From a checkpoint of a small mixture-of-experts model trained on Wikipedia: a sigmoid router.
Below are experts of layer 4 (counted from 0) of a mixture-of-experts language model. Rows are named router (the router's row for the expert) and show model dimensions 0-255. Each number is 500 + 50 x the weight over its row's rms, rounded and kept within 0 to 999. Numbers have three digits each.
After each expert's rows: a language model's description of what the expert responds to. This comes from a sample of Wikipedia text that the model never trained on.

# expert 53
router:503394494449526423465496507587481457532577416506483538629482437531508436499534539450438452492450590502486554463422447492579525475524487501489541495495449506544526477459505479548482545536487500506418570411380591517608501505453587557551606486527532486469456537472452516480490461513589507441462465548492463548501484566492497460560494548460545424503448535583552575522474564597499442500541504497562489442561487517548499475436544581538520427509454569475611461594468484567477513502523553577496503428514463394582378492475454499473437578439534510568434518458507490500504566479569464475454551558627536560495589430458512430535535423500478504489532457485468531557504424525437491460430471531422456456498554477439491489461503507487475464389430589462587496556439604510492560582506568
Name fragments, copulas. Inner name pieces like -st- (Springsteen, Aalst), accented-letter bytes, initials, and verbs is, was, are, may after subjects.

# expert 39
router:538450528538550441456551572505529491524493423526507479601515531547535438442545537453436409503533523500455491461457494494569520455536482477485504479485466526497529478431623474432534460420432532462479495485398532503591418446473624561513604414459492534496490497521513556477539532515571518430531471570539429539426447511506473501531504537436517464532463622512542623488469501597525505501517506549597498506509542498579537566494594569465557437463354479444542529546415419464537527395486544533554526552467448488500509517538470525431460491482408433552395525496511472565505520435562426446509469439579458564531516521480521505495552431523484472492488475490452494477498479462472467470463472601401497559511545549458399480545390579463452464415375564460525577567500488493437526604533510
Lowercase word-start pieces. Single lowercase letters or short pieces opening a word split into fragments, e.g. ad-equ-ate, b-rettbattles, c. in dates.

# expert 52
router:577459537583530537470412540560473446499580460479454436539429567504536448544603592535478556472489552491489605433469482473523515545505520474546512513431527540454447432504512489439541546549604552515566533538385485521595504493502480550597488407559503492462441559475438516513437432532582460479381501567482500520499457512474504498549438577561521367546445605509486561478382418543529493561462550515449558445511476529581508443556545524443561558449359524448504446486455526633493517487463553554505452535516562520502452503482543433449539521470459471513441489520500452604529573524467445426561500517534473514479530445485565598531480495486468460524588423487477537428455479461460477517417474532490481454474541439484434464510499577418468433455493548509556527501473496524534525611530607
Quotes and name syllables. Quotation marks, table pipes, and inner syllables of unusual names or words, like en in Besenval, ak, az, ath.

# expert 61
router:499531475511527434457545482513468489568491505542456445610530418558558478450560501476501501434538573561528593492430455417577413486512503522502476495520525514460462458486463454488502484501520578477483486572493513475588390445538540606490497378494463410507418567529476550533478494533499466484511495471478412464490413479556566497490503519441538535545460534514453571517425548535543465456513476525514568516521567493544565512551566443539494509531370559500568397453478471442409544570427355582450493528503443494520409490532453522526590489494440547450401460565499426528477520473585439477495472496543450572522588479464513495498530427545540543542476500502449539475463478483525490527522561545447434413426580428436521456484544559427504478378384535548523469586470496500601501605521606
Foreign name fragments. Word pieces inside non-English names in Arabic, Slavic, Turkic and Japanese transliteration or script, such as Nizam, Banjar, Kužmová, Cyrillic and Arabic letters.

# expert 5
router:443530500545584439516473537508498475565471430443513461643545545612499447459514548478490519483474469520538564373545561514554428493539481455455468473513513503487472415501546450507497485598557541549564495488515534552501521462497521606519549520469433470577424512473463601562585574555533509507449471479536482571489453494499555543540594461471479511500364624522532526489518542457480468458624488476576491468483534477497543470472548563458508627480392557513474563537553487525556453563516548503465414523484476505539510520604525543444402490536498523544389551500467448535477502452573546531551530536494452483498611539426471497524538398556482531541466512391510541531543386501428536450401513578423449487472498436454515450560413541455512465435401549470549486483543548502500549563530543
List item dashes. Hyphens and bullets opening lines in infobox-style lists (Died:, Position:, Location), table pipes, and mid-word pieces like er-os-ion, sl-og-ans.

# expert 37
router:508514590539490518533538475506515486455535455543547432533546523557491421364461547480485486510529529586510583446426493426471527511509403546435433584498499580459409458479463531456581583570522478504487439445485541448470510518515553476525485435508523412501505541494503552557490444627572433466474485500562477521614396514543530485455493525540424560478499584446406542492463399555462424487504519522513500545550444513530501455503521514492548480506385550581568479463466495479454459474572543515503535547586498551592479540576488546495474541465404506592458479540590536513408504508600461495528517582501458592480617487539559498608574510477548494531553411420467497603468442489459473477491418554462506565514567532569571417592499479424464491500464494513509484484453549524591491584471498
Chart, film and record terms. Words in music and film articles and tables, such as film, album, Billboard, ARIA, Record, and the Bi- of Biographical details headings.

# expert 21
router:530571466519549439471480485596519571529587412495500453531414444512485507485464658398423439479501422530536464437471502516550389488524452515518539565580554546457409508458480441521423501600537620418511436449449543497510465462501597479491519415472454467537430557443473526454650440484553479553406430549585505474476554461535556543510479519543510446533473452480548573455484518544461462514451479483559514440500512496550534519518505545398496571568482485573568450454437482514482376527493443550533517493507520597494428477526494446501581539436476522510515459505554494536531589455544502446524522458513543551504543450464517550546603521495543572514504519393416505461445497519448536448423589577416563487552546426524511481533380501481470477543517526521464475473532573420498537509485465
First names, label colons. Common first names like John, David, Peter, Jim; colons after infobox labels like Phylum: or Location:; syllables beginning table cells.

# expert 23
router:550450523543604585549597469549566512610565482526442529568553594546502485426476520540431490499438513540583530462535434488526484557466466445460476596549501524458564473427523413486558443449502589422461487532434507416528446444501479525526501468456529454418394526446522529478583486528510443519449469453469510579595522501508557558530565511526498496553448648420513581516417511476426424519501469463601464560543560468500491459548513563439450511522451544475494509503476453398463507502516503505434576505482452469500443458584551552481492588498471417518488461557575487589500503475570508560561538464571429507448544424455468556492486501522532407563461476428440560460515458398429558457445476543463559514503440430559547420518484553479489427402457536510549445494509520446503515570525421
Match results, table pipes. Table cell pipes in sports results and statistics tables, plus contest words like defeat, against, beating, Siege, match.

# expert 25
router:563463535480539459485464455495540532571556507450428431566523507535478439382529514476433395474457571621468554455436523434563457557558487482449575565456497575426525455462497554471485497532571488478465449452482525524526510488487525424577500396465503437491511545531508592426538477560583459499394378454529394477533548553477480587567554521496603500504485502400459564571455546597574452577495458435533566507511550436527602490523627484502491503503445555449519505496394429425521464516496468546522482499520526545532417521560515459482512578409454485539467463524489493511556541439636446556495473514583486557451509437515522547562484397508443563489519454470473486507520502486417468538496553534522417438487463472460547489532446564473445446461431492532491504510467582489557580572534506
Institution and place names. Final nouns of proper names of schools, venues, streets and companies, such as School, Primary, Theatre, Avenue, Stadium, Ltd.

# expert 12
router:546453498478559521422490456592498564498490456580531492560452382491464421442521559516388507441544478524492555494499448450543395535543525491443413545530541536477475540508540522507534452527553433548540541476474521453487552404457500556590571427467455482535423510537437541450539537500587470489496437488620380502473453532508525525581517519513490540392401504568537538518507490470504469472480545474496527550514496513574501469517551535376537522455441452578488501545431484456482480465493480526450476568480481597468417486486554531408481572485419455576402524509582522543528549530536498381482569555531430622450543439505539485550488448605549504515602569461489571421492450481494510494552537543446468512551484457443397480519481540471535463490409489458531456518510653475490445542501594
Place-name endings. Final pieces and head words of place and proper names, such as River, Park, Street, Hills, and suffixes ens, port, land.

# expert 22
router:489496530446560512526501451555478547473565435528453447567532526522558476472504560497405516458493575611459543479532384405614461499508454478372497578610563574408491512516550458443506521593629518491540458467452479569506540526490557547455487437435499426576457515584469608511442456476606506482437440535479452604528441512496516532545523411529499530556429576430537558597480532562425443485489442428556464479559556482569512451488571477482534497537439543505497501519477424424511569482396512564566445453460494536561469471496493467544472537451533407564451535541510460519510478540443449546479482560516499559463517468536463474560482445463529512499592526431511530561543480458440518480490532490423550416462477547436483463439478513537445455465470553448478502468456571405593430538560538
Action verbs, narrative. Past-tense action verbs after a subject pronoun in biographies and sports, such as moved, returned, decided, won, went, started.

# expert 3
router:569444577461493466533548546489554498587567471535418502609495524604436431482521520479446436499458518639491469472425499576531488469510507557479491599513528542352508415496545534417542572488559441427501486477474532455497408436447532552624522436511554470423405550522549507473504387510556480460516500468517496479568487514505513494530523490538525509520445475520458545551412527559481484563555479604505531533423491497476626492482514461454529496557450522507481411527455477421486521421456466498519395471500477511523426540509572507437499533468383426449444450494583521536569462499515495447539484516563442560550557458440537525596532460500532483482509517522450491529525493461494530544400460530501489410524488427435463417538503562462547439530440507471451553567501643578478384514563535
Prepositions, name pieces. Prepositions like at, for, on, during inside proper names and titles, e.g. International Union for, Register of; also surname pieces like Mitchum.